From a checkpoint of a small mixture-of-experts model trained on Wikipedia.
Size: 16 layers, width 320.
Experts: 32 experts in each of 16 layers, 64 tanh GELU neurons an expert, 4 picks a token.
Training: a variant of SOAP for the experts, 313M tokens, 4507 steps.
Below are experts of layer 10 (counted from 0) of a mixture-of-experts language model. Rows are named router (the router's row for the expert) and show model dimensions 0-79. Each number is 500 + 40 x the weight over its row's rms, rounded and kept within 0 to 999. Numbers have three digits each.
Before each expert's rows: "gets" lists some tokens that make up at least twice as much of what it gets as of all text; "mostly gets" lists some tokens that are sent to it at least half of the time. This comes from a sample of Wikipedia text that the model never trained on. Tokens count by the router's weight.

# expert 4
gets: " 1", " 2", " 3", " 4", " 6", " 5"
mostly gets: " 3", " United", " 2", " 30", " 1", " 26"
router:550485557464577555537493530466515485511519550534503508502470486476494508482522499499453582515457518530498497486528521398429455412540458560458457445534517487482440464465513559519538506508500512478533474519479479397529525393532504446481531508

# expert 11
gets: " he", " it", " He", " It", " who", " which"
mostly gets: " who", " he", " they", " she", " They", " France"
router:485497491506469432476471525473585428509539457467468424505479554513476599502499531468485491480436515511514521415502508487478492557481451498510561503522460485587586455455451558485478474528416497456528493454468522516485536461450430462528426533

# expert 29
gets: " for", " to", " with", " by", " of", " as"
mostly gets: " had", " have", " has", " became", " into", " played"
router:494521524461520416519463487414491534513465520450540509475438461500454583461463529465525439546586474557504567530469439549511512482488508516466557563519488523464456476544521433511509397480526523560498464488479495481497439435485542446488458491

# expert 26
gets: "\n", "==", " ==", "===", " ===", " well"
mostly gets: "\n", " ==", " ===", " well", " re", ".\""
router:514477481484532493569552506499501471502497479555494389517433470538519412478534528534506507554476489443507515540471526423496487516442520505561541499443457575497519480510443390523582513478539455515487468490528424530511539503430455494496540426

# expert 9
gets: "-", "'s", "ic", " a", "o", " A"
mostly gets: "oph", "ium", "ic", "ral", " white", "ñ"
router:506512544477480481486413500515468481490512490524533569484513485565513543564410514518584461467513515530505595442444509500465460543497528429498505515542490562474412525583466446519439571492445516547549468577470501498508529548455440489500522498

# expert 12
gets: " the", " and", ":", "-", " a", "'s"
mostly gets: "The", " the", " their", " its", " his", " and"
router:528573504486523549518496414546469538515442488501490531522451496453529469486436495574454543446511456512422425472532484557484500481520546413499499496482473464507499523512505564470439471522431532507493562558555513452445418460505558462515541522

# expert 13
gets: " |", "|", "-", " ", ";", ":"
mostly gets: "|", "See", " •", " Candidate", "|---|---|---|---|---|", " List"
router:488478432486497523463493487495413547456486485463457552479509519489565482475536490522485502509445509578525481564526520539549502516548438497391442434563414464471463556553460522486467525450472495472436467494478484497458539483592541474493528542

# expert 0
gets: " |", ";", ":", " -", "\n ", " –"
mostly gets: "\n ", " —;", " -", " Chevrolet", " |", " GBR"
router:485501499494559454515547477540537512543419482470488480493492438524483479459464490445453489498511495434517469536493548468461491505480485523529464571510521516480482480457496405497556514521520485464568465511567514463539527561448496420538536480

# expert 10
gets: " was", ",", " is", " were", " are", " been"
mostly gets: " was", " been", " people", " were", " they", " They"
router:531468484419481504468474495501470483459521534473434532527617434487490520582541485572445469467491498501514412463505370423490481465445484562552453440495515524511502476476538511528429426497527540523479569461493439568513471557493484474483475458

# expert 21
gets: " in", ",", " In", " August", "In", " March"
mostly gets: " March", " June", " January", " October", " April", " July"
router:535464513526470552543489520579447561517573443566503499492481502494513456491490431443523512599528519503518453579491490457523528527526513482497492455501474578501493569433564545458540517422509504457523504430555524431461430482560478546522470474

# expert 14
gets: "–", " (", "-", "|", "°", "%"
mostly gets: "′", "″", " km", " %", "%", "°"
router:490511490525498518510507505467482502387494564589475541530533465494519514492557510467485540497467501487434456539554488531524498488493534528520444494509477434461441465540515456437497518574542492489456472518461546511460542541470520430472565535

# expert 23
gets: ",", " and", " |", ";", " he", "),"
mostly gets: " they", " he", " she", "\",", " and", ");"
router:479496465484511476537480548506481510470534426531491521552473511534447454471449526515470444519452445452473422416488458455521533514523523494501453479587514527493491479491520492547488539443460518514518521464459508488480367430407487547520538536

# expert 1
gets: "1", "0", "2", "3", "5", "4"
mostly gets: "9", "0", "8", "3", "5", "7"
router:424400507498518520424543533452506493457549489550445471469454503487525569477519484496498519485469503522454520485530541530540530568535465565467457557481527449461380491450535463511494553578483528475455480472564450514493498528444457498498501510

# expert 22
gets: ".", " that", ",", ").", " but", "\"."
mostly gets: ".", " that", " which", " but", ").", " where"
router:462523541550530439517523476531528483459511520488545503534488526533540456516513468539555533508479503503527496528465495453484473519578413514541491552516462556472525513442483516477540465507482476496479543528455564532527503450517428520520483435

# expert 6
gets: " the", " a", " The", " his", " first", " of"
mostly gets: " his", " their", " this", " other", " new", " its"
router:508432513485476555500479468555567521491478557475485433523463472483527466527495523564553433503530476501445474510507465525466482516492472454529514538528423495513424449497531519491457586467531510462571507532533555503444412463465460508500472542

# expert 19
gets: " in", " of", " to", " on", " at", " from"
mostly gets: " on", " in", " during", " from", "On", " to"
router:462509554545502490488555501384539563568574495467505493559461569521427476468505511436480528525517517466526564493485430486464518499465547479549581537564591514476469519575550505486487446468575533515508444473471481536528486523577520503440473432

# expert 20
gets: " |", ",", ")", " (", "\"", " –"
mostly gets: "',", " ·", " :", " LINEAR", " Binomial", "),"
router:455491552568485547519554603552524510409533500555518474432417520561474506489525549438476457440567564441444526461474538489440503519498516533489474527447460543510518481550541509551493531548474477480479473516565400545471466522442511528515516436

# expert 17
gets: " (", " \"", "==", "/", "-", "==="
mostly gets: " \"", "/", " (", "(", " '", " ["
router:508554461536508569463504456503566439550431438493492536476459506499444472546519520492517503520460495507501546513525552484540480470467546455485489501466554463466456519500431591527466485514506516519481478491552494546558542480520507492471498474

# expert 8
gets: " ", " ·", " JPL", " at", " —", " MPC"
mostly gets: " JPL", " MPC", " ·", " MF", " Lemmon", " DF"
router:478468503540468482451503474491480544531435520529529485483481473582458521494524534418527532538539584399484476513510545464526533459509496523456508504479479528468543527554504488465560514494591450455502524496489547560508523498472519482507517507